From a checkpoint of a small mixture-of-experts model trained on Wikipedia: vocabulary 17583, 6 picks a token.
Below are experts of layer 6 (counted from 0) of a mixture-of-experts language model. Rows are named router (the router's row for the expert), gate (a neuron's input weights, with its number), up (a neuron's input weights, with its number) and show model dimensions 0-255. Each number is 128 + 32 x the weight over its row's rms, rounded and kept within 0 to 255. Numbers have three digits each.
After each expert's rows: a language model's description of what the expert responds to. This comes from a sample of Wikipedia text that the model never trained on.

# expert 4
router:119121147047164131132087117143149058157147157114106069072095117144139094125176140154119118131125089136053082142151129120084104130120155091166119162116138131083118131195138155145130066130127122056153068162137121143117144123124128172149121133151148177054159160100149151112088162155133151171120154086107151064123156133191185208151146091137084129059185156116123170143147146187105168086141111151074148095138103135151101156101181128103148061185085084122127101117132079166124164094128185127129104180153079103135164158078116185161135109128104117146156118188097147156127133115169139170098123100093145125136136177076184101067125138125124095141091085177104107144127127156154126140146051144133166119161115130163146134115137122108187119148143092119086085080085073120172102163106180
gate0:168175088114072124160119118107144134099102118115041170132123129212153158158087110185106121143062149174140090196134111108170150150128130116126135125087114093188143072141122129158155174127157140092128196140160126095171127142136181110144125163076090147161146115066128098199111172130093084155123047121108147143167132156091150078130184104137116106120113164132105122094070209122121069154066099097161183111123064096112122141151126147140136062100081094131157140146171121124119167109182133075113172134117120131144134113119136067106136099120163155136187134146128122098134129159171081138180172102141120140164175108118162091145123149073147151140185134112158049103144176122191149184136136053154073125131078154174155156112128096106155136108129164124103171142123121138123095115132105
up0:118110136119172091071155150137093149163162083129108140120162132108079161126078086109151124123148118109092086172149127113135193121099165122142124091140107187106110138093093112118117153199117110142160121145101138046093021092143137145138172140088171160146189121145114160141105058157075122105104137098120184166177110095181132095169113159150092119121072093161175124106160091142121117114138190109127202109139088082170120152181109102124149120145123139097086126137133141144093067157083188198088108184116105156072070121124080102108222069125174153118133129124116134197138181140127125150194103121120111129154134167137135139127054102118172139116081131066128123146144121118108138170167112102129105154178194132125112199112112067139118123114161092151108136118134137153133149101131142
What it handles: Sports words and table pipes in football, cricket and league articles, such as against, player, football, club, UEFA, team.

# expert 14
router:143124047145160167070152166133073083174076164121103140129161181144080207127136091118103147136168101082109113142111113158203111110115145104113130103085182107119124163136192142095113198104099104101145133134178133114106100145131136143175180177118169108177153092141116153118098140132098193136114109110092108137087143137109125105167045049110123088097127113158126138157142128143171139087165176109147158121146101118205174131119115165034115163149155136130094095141163122117118101152153156114055173148167143108123113114108148126134176164102107134164081092134174130085104148135149112126202162128143137115098135073094138156176085092131187097159071138098109200107113096153122125127144171116133140185139154064157054146108142084098137122143097139118135109114188143109127129103115056
gate0:079131138131139183150183181098106107079151126175146120120132097091110093122067132147087139082139139108127187079151140059140181148110157189120130179130093092126097142147080142133149100161148203099112098086140141177144097171125132092155116148129122129133186120149123082122085147080115165132137123164083136117092161211150130229085099110133092097186169048160138129166127110148130089113101143152136188158122124183147093150117145101116132118107158094145106103191150140170122136108137154149066121108078142122147139084080133045184136160137140098117148124134168106064105166116131147166103154122134106171144151151146100169190072128125085197130100135126147134171098193133126167154154082055114116091119083144148169126165067148181161100130138125112094170116125104112133091104097109
up0:119105108103118114153143111132108116125174122099155122186113141151160145171122185152156117169097100086124101140140118104156133049157097171106095137137150142146104098121123171166119135098148114134138181159094172120094105109159130124095138053167150147103102175085108090163091084159121144123100105149137127170153120122144063090156114109167136110119131139133070134148152166182118110142175129125181174197130112120084173081140081188106131087103137188099159143142149090055088096121136090079137143124166161165159118156202186131087103154153152163092152110122106092099090138095131181092128086098145152064122174115110118102033114181189140128190085136153134092105062078150115094119137104162069116131062134142149098139155149120139072097111143166120189139159080160145065138107162196
What it handles: Time-span nouns and years ending a phrase in career narratives, such as years, season, 1987, (2006), often after numbers or "In".

# expert 0
router:073175157166091150173128152139135161152089099136096201163069121100183105172174181074137152146192177133083163176106101088142082112169081121070076152118081074117136085132075078149108101154084116089112127108074145073121122134119082117168130139133129137108108141127120117090147136129135120175112151099120209099153133116125120126104100128170120079091140136187104109161139135123093098108127152155136158171107167133198078140162077133137093162105108144149143132118136098127122127052157129210085164076154151121157136164143203125114155127105174130135151072096086118115097136106139061139163120134128179116108106130169146163126141143166123120189089188140082181115069107178118076129120111107098170113157120168146154176152105103135125069181120182133177124163152147110089121135124184
gate0:046097159105069093127176133176108115104165127126100164120080058093130154163129094083181132153114144134096170081148136069147131098162158134101122076139127156184106126153170066118109107136103119130112177099134090119084124164104114151152137121177119106108132094109131130161125085179099167098121101167065109111139099165106090187115100144095050151161149140163134136111087138062168178148170166128134104181141090141105115147131073145139164120161191093157097076183107145148115103120123084115103095123064111111070128142181124165118056115110139069191087125094165115114160124117143130182110060115117086143104113144122140080155090095123153131097149115129144123117102182171139148132169166121090059142144125092123106157160114090203131101165143133166167168140079137135066113119172191
up0:174158146125157139077095169122164193116111208154134150164151167093133091142114108125117160066071133079120112129143095163137131145106057175159058177098133086160153136151136144182138120097151097205188122132186145141129173101170162114079095123097137169107019155162144090089123124139154138167137094139162137152151095085116107096155089091163128137136114120127142083130121136098100099100150068091153137095119184164145176111113147091133079120156100169169088109123123111080133169125101170133159139128173083100177081140140172089169177151138144097084174119171069132101125179154121065088130151099083133093119099132201146156120115152111130160142078098113132138158079132100111081078121135126151205150108145163131161099139134151076160143096074093130115096108152083111140157099119100
What it handles: Unit endings and closing parentheses in measurements and infobox or taxonomy lists, such as in), m), mi), taxon name pieces.

# expert 2
router:085055104155184148080165134152112067212119120110063095055140207154075198158095121085131141140165103107082101125146131160130082133122142104169144118090141091119126133080166129088105148120134122128130128101234123165072089162159145183137134163115098079143104121147166099122139167095111113166126107074086164097102133122046126164145121067104138117161129105132162119133101130064119174107085098132137179078160147126226180086147173156112129179138145115144138071191133157092133117141137114129166165067116156074124150162125134160160108111124127109162148133133166137137123073126150099120153174117126059098160093196148098159131126057129111095120127151116116108090146088092137090145151172126107149154155133143137104092146154131150114100150113128138104104146151121098175112150120059
gate0:186077151125091073171114102165112142085150097100178113110149100106118142093124143099186165127155112050117090135168139159129083075089179143112168110147085141147154131105135118111141117055137146138086136146160157173097079124149104116125132120156196124087129127157106159105106109162079095140116147136122085138104088178122143161059176069130138161136139110086135143131154131142190174124119214155114070152105179069106112125134094129144143125111083127084163110091143088145143133137102145129150085163129135142210168168073132162066129074107057157116088097100142153153105167153046139142126117121149162118155129156149087071130167126106119095172104166162146158159157095133122096107155082122168172053141080113104167102148129144153121098144170151175063131188078132088147125065121125
up0:045170128090128152112116096129140140124123081125104148122122162155154094108140085131064097163165125152101129111156152118121146117172102183146115149109131153073098158097110124123064147145156084138182119167119170139134185084151135136075116106164016128179091092079165165208199166107139127109194069138095136118150182081174166088148099120181157077109117104194139130137124170114128107185107076142145125130108089167098098166183141147079092122075152087193111095124075163155168185165091084169126133103122096190105076119174134141168097154137075166124153146145117116100145105085161126105125111119171131103104097144141145138127149145118111145104113083174162121112135173121111062116118164149114126181119207129144111161124104137088134091145105103117120158133146130177111157182132126
What it handles: Years and time nouns after "in the", "early" or "the", especially decade or period starts, such as 2008, beginning, years, evening.

# expert 44
router:145180156137128131127087120096122122079119142126124169103094114182122206161101080152160175189154103187107128111147127160119112127152124128112087129157174074113141140119156214132151135171112181145123127136104146168177097109153149140100181179119144191118089103128173142096099183130134142174106128131122120151123149126158154107071128134157144033094118108117128129113107101103178117128149131124137113130138048081089063121106061139099093082128155112115087112164107153178159212133199128148169115180166163132117132098113148138170133113117130178170055112150130102105090165122148129172156153112086131138125154170135115173176136110152186101100117125135181142106125087118170194101065129236130116189173148090147155150081174124097165150185128128109182121133131138128139139166118082
gate1:162085064063116080097133091108104123071137113203165140159107142106161118084138128133111108120113198100188153054111148119129139109147136137116173096112101181101144131098133098133159130099112128132135128121108071147159092126145084117086109138156105084050110083132143153115162063156176104122119115094128134120152142104135147155135142125151093146143152126081142115131121078171152159111055138156160121130085110160207135152136106114173134088095120110053105072094148079141132117136094156182083133121103101220113095097102083059158100192158134145162109077166157075161081155138156152133121155092123096142063154096168117073163193119131168149133137170132163127145135134141146144123198120092131158105091116093075037145109073149158149092186131145098132154096112151122095118141113083
up1:152137108104077082061187095136080155090159146168101133110144131138142147110103210139062147119129123144148175121085111138178157129133163141132136135164106152130201115134128140172129089104112121100112121076120071146154103144166062173092131162109130097100064085122103122127177121156148147065077152114112103173142101143142108099101142122128093153110131139083160120093148114117161131128057163141127139118085102153158133122133101110113164184136122149088104077069141125156132160176084195132183129136091102120171122105144095106133148132195162095080148117171136135110122149131132113112105053078140108135118156134128090087121169111065154091073143118169188096215159109115159184096171188103183123115119111109123053150080083095127188124141142113038115148086087171155096149128106084
What it handles: Commas and semicolons fused to the end of names, places or titles in lists and results, such as Gallow-ay, Miam-i.

# expert 58
router:149074132124112157102084153129114149087109107078085132118153158148152131120131205127107140157198098085088084153141127114127123095097193112134132129174135126144181093068122138099122109067145126118145153143120097103134104135101156182109115111183080123147133188127087105102121125087098144151092121114156164146162132095068157110122106184063126086153151122117092195087155168147124111169154169112131086134070137153136135082164129101114181179142102100136174118135098177129118145174103116107166132133131133101122088130061145119087142158106090080056101118143092113138132078130158094135105094046151134126136165097098126146191135124090105096139152121096070128176211166136110150160106032130141079113161194191188139134169118134102158133094162077155092105162136137157200133143067090
gate0:099151073134102156176095105127136125122175087162146120144132097124138135116100125121087095141152131116058103155099120115160136116119141150151139140159099162153132119139121148120135084165140105144134168164177121135139148143100145106175138140122128088179087100116104158150025085127163086156113128186071163137155053188155074112086157112148164161097159147162118109126168134198099137103112195104085172142132179139101207085145131124086106128119129158135109138150120077229151095151170107121084114144120163093122127139110078138091125169131147152107119183113186061117104193137073067101135133128143046144176126127067114169185100145160087181161185102142076154173158127145109131086171147119088117105189161140103096165085111067108131144142130112068109115133139096142109136113085090
up0:112072117137169095129113093113177112104137139112205200103118099119184113057116128176128110134133142127134133111175112127156078111131139150117133096070144129107153177093159145101155118145055133123106160165121086100150127164168195118180166135130142124168194089111164103164066148120129130098108145139154173136163129114200179105126020120128037147157099160134139156129135117149134130115110058098174174094144147122163122133074097164138111145128033142122161108148173110118126184113125171142132146161163104120058135125085137125144107094173144141166130124132129159116148186170149135132113134138085065115171127117122135136174137115113157127133131166151108166230152124097086103160120109165105203188106091149101166121096155182048120106112121092147146161102085099111099101126122122
What it handles: Middle letters or pieces of English words split by the tokenizer, such as Over-l-ooked, South-w-ark, Cheer-le-ading, sw, tw.

# expert 26
router:186065131119078130124123145131084128113179144145163120131177122135089124082060093155186144113131111141145057170108176077082169098129171139095109174172113122163116117147164141102102132159148128153124102105122174052142081064189101135116196149089143140136120131152120051139134107118223159114157132138150138190093144158112146087166101167132176113079107121102145129151153103169114174155166128089234148152187099110049101136160063143117132079075153149126089137154111146098107183108084136154096154108163133071107087168122144117102121121131126135172181135151113133122109138121152126176151109102150143139074149142115092153166088173091096148178200131120141122082100129156069149146081120150114114128126132099175169095070105153104141161139106139169149094120087155149105161130134132
gate0:159045156122165134200176125141124145176095113107123138114141165106084088149110115118135096107149173090153112153075149133085138100171123150052132095067136205134092119122103094117088117073137087085122123159132124103113115144199147138108135070085157152170106140210100118070127088127075117110105111133080133132148142120107096091205102108151146115123110094114150174137188089108103093142037125129120125128152134126064179155111114152140145137129128150133159108116072102099142131126162166138073100104076120148116097116143121157104114121118085173165141084165180144090113125089118069065112108125157129170139158121131138122171097079165110194147133115096084141172107164133059148177084113191158057125133075121131061143102124114112072141125103159053087152154134125105158094157126114
up0:152116128148096093076142144119150133166158131136082091117074130210099143059090135147110158086154129178163108114075161072151138122172122125070152164164095108150132153049165109207156169107146141113079123138160100146103135141167128093114164146159089160077196220103144173141148118139171125127134154078103132152179108093147128076114153142148105136096103147094133074116143119140170076066193171122074087108070130092184086105127145111125082149152161129133144130171141146146144146112080098152107190151164105146148146131132112113101155115147184128081079150079162134166130150172143128140128142161138155167112162112072107075105161196130144061110123131101146113108137128174136162123131096071114110089108171129119197133133166116162109184099125094166056116084132134138129170165150095
What it handles: Auxiliary and copular verbs after a subject (was, is, been, has, also), plus adverb endings like -ally, -ly.

# expert 7
router:142130122131101108100160179110145110158153081128122140114110136179082057074121122171117153121169141148111112087150123168147117127075181121107069066105080134132133144167126152108138094202117125164143105154116157187137066122134152195180190134125135105097176160137175113186132139107145165136203127119138166136059107121097090164104160139075112139142121066140163052176113096135105130059149136076147150140147081101103146090163189129105129159074107157142117192144106093165097078126099136165097133107169124083113169107103160068201083104140131121122131132135100162124129115215111143120149091119144084173121124116142195104117159163125175073145151180121077139149163123140117148134120138077104171115093181071138077192128135116169158165078094155121136143149170111147125101145145112
gate0:149188159125107096145147095166090090149079152096131205159100109166173121112171128162095137171142136103155141079081121155186082148165105105099087103157154124108095100143078116140130113149143083144142161112135097150093079132139123143116093142191064082132138129153136126133124101105130101111154154086085113189145100216082079156127166123202108175082186138152107114148112148117141199131111061145099177168100097175188171119125106103152132116070127097093131089056113155156123169194162158106140137116147089149150099102154121125056135125080134150109086106133139109090075077125134156131099061155123129068106107081124161104124180138161134116145158130096152123120090170095079098114122115104064097154172101128084125166070079080103117122171122107124132200149145134114086115137112173
up0:134117145079155182101132089134082111124139074218088137066157149088119179130133092113123080140138136100167148151178135148141099160076092159166148124122091097139170080146157113106107162163109163119202139168096111154086177127145110155116120126098144095150167122082113139144147072046154125118143204126112150100154179124171168162127110104117136105118092151164158111129087106102144161149155135142147086121164140147083146128152119146181102075087117089150096070134157123157133140101142162136133131093147075211123133174114149163116152114119133105051092114144171124128141151123098074138115126236123118143092131105179122127163117127067155083114073080162134055150129115133161069138118090082116154179054125151096152151152144113162218099106135089119102090118153106103163180152137103
What it handles: Words opening sentences or lines, such as In, On, During, The, and the leading pipe of table rows in filmography and discography tables.

# expert 24
router:184098126171157174132134179137153124081096121186123212142121144101112163180133122109092123103170125144083128138126152145121128097178111135113194133136109118149135113088163174158140122169144105127172144133144155158159169171073140101169136204102152154140149092138110125138134161096138110120160174129143171114117101088127122133132081146168083136121149127185136124115095127130119175109128153105174166111130123179168125143117111130170120180059095119127090144180127189046147133113144108163112111110156174143105137153189178147191146151130066075144139089089152146100075109165125094188121122114083190109173104098121177144162111143173069048123160146101155155140086004133108158100090156194118070154116177134152154092119063096133146109159138104110157150151118149126170107142177107
gate0:094111120118142127160110087119126153160081124189138148104189184168122145203124054086089130112152090192125106167148150117115151149123092145146148107174135099126106115101053115132109157047125117149180142145160124126112125066138109138083189123163127145163168128167158175158133137148156128162115108096163133124135169119119136117079102087171148133115129140142184123161081073136190065082128122127170120100098116087115101092130124143150103114154123164164134079112155068119160122060096078148131117077125095155174157085133152104140107108097103170152138130143155116152134159120087101100135148086163080136159145122076118161173096153125110137137138178188083120153146182168102170193097190160181126061095110144101087106111160063131100178150113136133141187148177116105208083136058148
up0:149148214130137163122103143124143130122128126088106086162070112141083142110118162074101123112095164117134106084138074121144103136105147143131095144147098201091182166135192139117182137164114101110055095099135127141105121132129166044129092107055166134133135129153109092100112111183146076070139103060147151101135085135101092178189131165078084090099132117100056111095188091110103126119139162195108123134098091126137137194054161137130155131132100077145134213136143195141149122097213139141132137154131138100115083128175169162119184190149172112110091172141091136111182085126190170126159155088138141104153080079096125139118147150089147118135152114107157114130117107155159137141134111131107161151138130119167115122137139130130131150148107131147147033094076128110067151113159095
What it handles: Last digit or letter of a name or number opening an article or heading, such as Route 775, TP380, Marlowe.

# expert 28
router:119163153130145067136183144083089124188160148100174131086086106163098093113043096127101103184158103086065134173144091198136148146176146178071172075044183155159121153147122162183120117136119121112131120144113172142099195076110096173114139173133063106127099131120134095167164156150133148121112108082154144132143069129157128142188148140143167129122109046151167163161092054139141127109132089123143145183155161116058155113130153101165152134152179129169157180118156148151112142142193127112154145148113075089087099143159133124084174121129178144149145188158152124112132153096199109160106133133095092100116130132143174106131122100109198124121185110143121147097136124112134101174124105128170112111137144166163072082086149077084127159099102175106081094119111092126125120132099143
gate0:165079058116113135160131118139120135124136092125125111108166195096115142090137077131099097166104113105111070148161134143111153153141114149141121154103143167114122123154125125149113154156129092138104124114130190156137159113084158103148133101134118127089046106175106172221140121139113098154135083112129136176126170163107112090179144151114175127180132117131200173152137149181148129104164088161097091163117112140121154041120095084089116072143087118194184118152130137064122131156188100118129175114137183146150155147088052099117084069131132143109091096219157059143136152101183112110146114146110173178122087132092149200137116129118089131077109114108142188169117135111044078128111113136226123117161134119095148091141146108139136082131118119169069145092140126104138115118128190
up0:107166126127098104072126083132136112138114155073128160175095150115117123107066115125080141130203125148131134121121167141213118140086174125118116118172132134097167113094134143154040093090113092122102116162115115144084149046105098137060089096160159118139103152120087072123130119120144125142178080094134157098132099094112137121139074150093185162165123111125122111098116131107100152120127118129132127076162085139112176145113118113153092099130109187125183158118113234093103094114150144123148084078056126135086118121069166148107079150118155157120214124157159178074150116136111123129090118157162134140106112100140133073191168119160131098168172101192187112096136118137199145101063074140122145139138096140163116078139069154106074155128166123124117156173175127056172141155108119
What it handles: Capitalized or descriptive words in proper names and phrases, mostly War and war, also World, Special, modern, civil, $.

# expert 6
router:152132110121086117192049097158206151136133131110097134114210111138127094162164169120108131148164135088086081116190097129088052146103140145149090193071168136155157134156181163126104087146110142150084189137142113144132122156138114112159115147110109119072088152121097153150105096127124080131050149163170132119130163139114167115156078125200087153125099122137076073111147080124105164149125127192063132063112087115138073156115146081133134181198129099149144132192099109139109139125150118166187075103176102104153126131165135134108182113129130084111118142108091130070131137154145132147138136135159156145157127087126133162144137147061115092186099094146035177161147109153149155095107093080141140120110188110122097149095141100137154120115127119073088124131155152169180126132073078
gate0:149173145121163177114173135151167122152106156123158141160124114140117149134142098133146066126129115157091167148177163132159128152134072185146141179121143097191078147066150098179096186100153125140104107158142170190096114116094067104124144068117129166102117153087079106115178087102118124140133112139115148150123140115168125106048180130164140123153133083159110162096110162096149074080090121082120103097110088098139175151141134122088123113071162054081132148144103149121121108141171111139104147048107197111158130149090105157090143128114192136192064118159147174149140104069146128181126134162132117114156097107166143147149115081156137147163097097076151062148156117112087135165108123063126095172101082102112133137167171136100058145100139175218079136109136139088144154103119195
up0:134117106163163139156168108154128173164122121123115141116094161176194187135052158124113125160151079111171124153112136140152089143098120084193114118136152170094147069135111161144101138072168136159125140112117105129164097108139102150151155121158155128141141197164102169157103153110097141122125100099138098192094107146147090074073139207117115108117140091111166117128179084143151058137103140078141164149096119180094150088096064101087176140179123099107133125200103151144122122116189118107152144131112208051130134111149095162094140081085125121166205133150165067090077096147132142161134118084199154094073143136124053138112144154121146095140138103188144145188128133144094092145144109152109135129163075146197110129161167160118164114174125120147076150130100081130147135177093178
What it handles: Second pieces of names and words after a single capital letter, such as W-h-ipped, Tim-m-ins, Rock-et, and sentence-initial He.

# expert 30
router:186158098133111117142073065121109172120072119141092089148160090118154132135102162187129177130138081115169142125071132136098141122095082095109145090152142170102126118122056111205129065143110120101099118136096123047133141091168163084149139089149096192136105134123147137115141117144107142084154083129143085181122156082133180117136126149068153143172136182090103092170139142135130105113133149137052154126164099110170158087074160109083131166091103107127130108143138095135153149090156191167179142093157126120100132123143130175098145101197067115122115139108167165124103136161123132101116098103094170128089117108097190097155178162140150128119105074221121135120104133076153167124141168102111101169138107091094091177050091086110126160087108156144100204160068127076139151089142113
gate0:102142172141138127121123130216129105111094089118134157116155158121123092127135150100098103136188120128190112119153129105112172169183110127136145100168166094062148090120130125110151098132138201070151034108144115167096162151110159161117128088079122088075168106121170078133167144145078182092090213118099164117087144146120108154188087106109150164175161096165160127158095153076154113092097174200150107159126076118092179103118123156086165091120163077111087103146122090089114108128114111161114118140138113087139160173132144195112131159146075118134060124129148136064085191087162117102085169167109092131105146112178134153127123138110124128147098109124142080132092086111125144124074149103092102123177105096138155095125145095158169137118071178181129121145061119095139072166172124
up0:089143154126129172116135129186115085160101118188143133066133123102096173120085153135120058119123120165134127108119128104147079142133140146147160113151181171120149077168138116142104158153177171197162117100071108178124152116105136164101170102166121112124087174148137036075178134156121178117079107159161168141114137117166102070110098172175158106081091153185133185121090133084073150147121111100141100173131145103133146176081139107177184121032130120127159089073102125133099155156152142114185128111163122191058118139120099110150142127103110146112091150168120129081142154156089134103066063154110074111091105144149127113123104067096147079067128151141151150071107113143124120036146188113121096135149125205172133137113099096118183142094122131121118117087136131147087133127125107
What it handles: Middle and final pieces of foreign surnames and places, such as Kuzn-ets-ov, Hels-ink-i, plus career verbs like joined, competed.

# expert 11
router:130138105090106101169064100162163186113148152079136106131177113096091123182117201098166101118104205099134115171136154099133113118141115095139096081153104139157158157137098085172141134138061054166090136173145066112097087152128159090113103095166123164076102170106138145135131056132133056086064127133119150154130151101062133097154089084111114143055164123086143075151162097053108120177150150157139147102135134124085152111115099069136118174158112108158108118156154120110134204079182143105102122134079171080183166159157127155078157128091129080167131146097105129136126133126130125052067094111116186143131096095110095110128093154064107087082154098126122105110107111149171133163167120140109099104132156106131108131093164155170088157134117147141167117120104136128160195108119176
gate0:157083165137163102137146155146096126145065117085125111098110106169165152147144094164156117026164118060126123106101084143163146117197097117159137089145159118155160106100063090142129122161179126154163100116147111158080114037132132142148106162103145085127215101113159158096030173080148162169144156127118088094112121190128127110108122106162092143150097129175147090177149139148132117121148104147149111037110172175139142138153187172119090100142203085135084109158171160147135060122105179109156120165085095158147163192120104100135127114188178129095144144121179084120138121153140128116120109124133107115131142138060147075105139202128084125068174122155137142104134125116128176115104210146131128129092101141110139137119096165132106146138119166161153171115147128159119163087158123
up0:140100136137124110095095182121086127152155121133095171129137122129154111175147102112172142096121160107148125154208087144060144073084133112155103094153161158101132188101151178080117140094126155139063159142200105133193122138131167138085139165168104158122133100124100150077124162168080110081108123136140142089218153077147166130157129144095190175136151120150094151182131095128091183160127124132111102156128116065142159132089138169136168129147114092133107189105148125134142222124124103078075121133132126178141125138097088115150133182139015096168166138147128112139139119184131130115168134110184133062100108137100150122116113122074112113101137145169107196091158142098156083154080091161087118105105126124159120114194151160173178149156097054165101135120076144121150093117135175
What it handles: Word pieces inside Slavic or unusual names (Rijeka, Mijatovič), plus passive-style verbs like located, found, known, situated, able before prepositions.

# expert 34
router:132124144136118166110146099135147158115162116197140080140136124121086103180160158143096163133131150092032147152156075158112118126173141104100045123107099154088090098121131132093123071078170138153145115169173141166099126134096182142127153094164144136129169160105190100071131214123118117157113133130158120108114107095092119134081116098136127050145178103135169128132085151138114107106164074102059145151103119117091106085167121147154177135092125111107172170161138088085094110098200133133138070100139118109101150045173071096157184169174151154142096150116159097083128095075105137153078181100121112135082168155118160089133107164154145112132107136172124137148126154149164129056169117158128119095110127111158154182109190162165159115108229150105134146157157105164105163105123115
gate0:113113156079108151203105090114116190145154169114156131125098086089119085162086051111128104130129138094146175162123110107210103118136097179105126086060136133083111158119151154168139128139136108120087177132103118123088091131091095129159115148066108158133165136123089167065121145155149044138153054181050130114090100102118162123140091129141144149148184180096115134084116079159146116153125079167134145102109154112099136117195138121152133115116110052135192091151122184126162114147156128158133132162080113096149124159118140091151109110122163141173075120099102176142118161106136140101126145118175172159156116080163109115110196167109116192190148146091112166223122164186126106138140111147136095210189125169138179113160168089123159087104136092090097151147122122135141132131123137
up0:158189151162153118093145137075096114188142088182119093129129138142121106144134152118141100122135062122137140137101135109070063148153120167103095116126121160192189135144129101167086122137106154129093113142140152123155117166158135132100136123121185133130135135077123152076115136149174118145073166153170066175074125172161105180076122143131182113117115150114187137153142049080146140098104135131108107134166071140076105130095144101104139164076157162093085119173125170147141081150158127164170139126118136111160138135153144124043123157078153057099231107154137084129183121107128147097133118148141159146118084051096119156130095103130122148112155110128143101104103162113155127170094138169045159169106112110130129208152086190177122183151141108108164182214083097138162109138106137
What it handles: Line-leading dashes, field colons and pipes in infobox-style lists, such as - Sire:, Died:, Kingdom:, Founded:, Genre:.

# expert 17
router:081121143129119149056074158111095110146144113089137134123122168095078145148193158109187146072144134081105071179091119159121053119163120082168165118152158039150125158210130171157122096126108176094183118128124118156112167153131086155197107110086132097176177107126174108143114146113175191178164106123125150098098163107062196123148126192079120085114154116087077114142121154110151124124153152127124105099159143136125121127115120118089157154157097062105136144182105098140160132082105133141132116103113136087129148158096120145123179097187112132188103175175100127127079106079119101103104126149105102154092138151148137093066111133100068111200070151111106157100080174137141131142153143068097144141187177091144208124122141093085135158165133114122117123127111091137165100113116130
gate0:147153115101212164124174132187122139065141114151127116128149132107155111135136144130163131168090123099095086142152136124145125095169117134158165179144136134152071141172102161136101163103139160140150123128116184094148182118151078094187092141127183130090113098143190191183151087140177123134072172151109057087065094176146140119095102158097192192132124150155102148136046135104117128125090091104156175118142136125125136092197117159164059176144154133176138126082129166145108120121128132055120123127088151107116093114085116060122087001169148104124144159097135075128073129090177121132099112081078169091151108153157083168112138153158148136095114105129113196117112120122135082100143121100123131146133119200100101155175146165120104112105140105126137101099097108147117176103096122
up0:097126101100174194112142140144143140170136154146074145114137170128114128146168175160104080140073100163118090099133127078130140097204099100076122163154147146073117152110109132141137147117118081146166093150077100123123103131166093133131130127103117183106206096066149166152112158207108097139125104180105138116099158063169113141125134083074158161058145140093173149132156146077124071156082134168092124086151107107093138097144144121105080125146121165113071093081107098135182145139185167139082136190107123086128146116096164106108141169136053110173110078146181145058095135114166164150133098108131206146147177154112167069094172137181167082123168147138126164135149053132186109139125151091151106145196114148108128187161159154157112100106143128149138119143115100144130144120108082
What it handles: Ordinals, counts and relational words in sports and results text, such as between, both, each, first, third, home, single, double bass.

# expert 45
router:151185150127140133195102111110137137090103107166126187127138121103168122141105047138151125180159126094179141103159067183165115118210089173123138136182186092131145180136144212127111120128110130070144102142117114189109104114143156166157151157138116182134173128180073165039117114093111184127122110140105125143132148165140056135146065138155119131141059100146145150144154111139121124171096149117160114119095137109117097111106123134143117153053175103117078112156142120146164177107102130138107143164094157100088129173114109082145103130107141143168114098188086123124095185100094051078167141139114129136122098099142111171164122138128156130172090175067127126124085141095174130082086071162141079136143174116137072129193157152097119103217142100114162103152146075150128112144094134
gate1:157102167084129154096159149154155147132172155137098148131171063159116157155158125132078123128127120117152151124084139185121097121111171140096218107118105146169174071202128140159120124149077116109183134065090087121095117149084120131110129107078115086125193170165109111086151099088107135091119156133073047111145035142163097167149165109085119113146183071146115113125132126162138160189074149118107134175120127100174149117184144088084140130128176152163160191149097185131099169136170151122109099106137136181137112114135108146125123081108154113100204085083099165103176135145150120185117134074135087124077145154066080075135159110094116169156121093084140107147165135121114085156072073104111128196075102122135151185165119118113126137119148128149153113174099114139120137087144116
up1:069110147134171099120152097147143147091167202129124194161093112125157133091134138163095156148099157136135094074095152130093113136128111087122181150168087094113131154158124124145066134159069085125146127034103120145137170157164153112084142109114109091125174124095113112127139168159113166074124132092122067120125182125103067177158163120110021161143108137150119134096157146180103117167087202091087142121165103124203105137157167136121111123167170143132079140152105190150124192149127107143135091121164135065113122170095117183148121131128143150153149126121145152157158074174141154131127131137071167141146169149086123123192184139095153102123156140051102083169139093125081125150106076138130118106094100129141154161140096095109059153143091182157126101103088115169089078104193148
What it handles: Commas fused to word endings (men, sacks, tsar,) and measurement units like hp, mm, km, metres in specifications.

# expert 13
router:132076157131154101129109147190099118186125077168115118082123141145083089095075154087147142096081148099161124155124175153139113141173155180075110158141175108176061127114146102163101131150113122108170103110112104198130095145122116163153163077077179158115151168160090096119117119128154169141121116138113104134052129160054127150185106160138136138146110156115119112160088104186167157126114054151138122102139117175118081136201168092124111143108069162070120179107124132128095145100120110080122110153137099119170141138114120115195163097147136160236121138179160193156170174156152116079116101148111101112148116166139125141112111141103070141200097102133148176111088130152099130118098117075063143149129109146186158101152134094086162184170094139144120091155054081146114133161149125
gate0:073128124116030139141112107116123145153156039102111104127152149131125068143159110133166148152159112089107125169107112146115123129135108098123141128166149100105161116040086152139155076130142115121134080155124109113090112151160092130125106108140118126165125079089131111111158188127144090145175083122159103099143139076120146184095142083125152137101084125183154057169166160111053097094170143146119104088097127071117066138105111113124183095167114167167185158115165094133220057077153120153139125125116097158134164153149161098089071080131131151131083185156082167156134146077129111096145123127142084080116149128090141134092098202154162173109140128129068111137139171105109124127111167130130143150178186157152217069122174136154122157138098127115138101064146083138110086125084114
up0:255108128147159139117149179162106112142118131131184150098161151102135140118099134152092145132138154165104140104121142088111159178107113095153133125096132183138111148191125150121164164129115200126116128075136113160112085099083150102144126144143167096090116156091127170159100093187185145155107152129128136128126181117156119091188100166113128127130177131101132140119100121110147181113107122096207127131162126201159137150124132186088071130168143010095077146159119178169106143174133136102159149138159091121100126140119111124146189138084129115085123100110223048141084096120139146133122159168107161190107119171182094142164156072113129128075182054088142130117153111129107096122153123124126130124166197100118143118156109129120111113086178140157191155170129119122144158086193139
What it handles: Articles, numbers and descriptive adjectives opening a noun phrase, such as a, an, two, several, new, narrow, yellow, soft.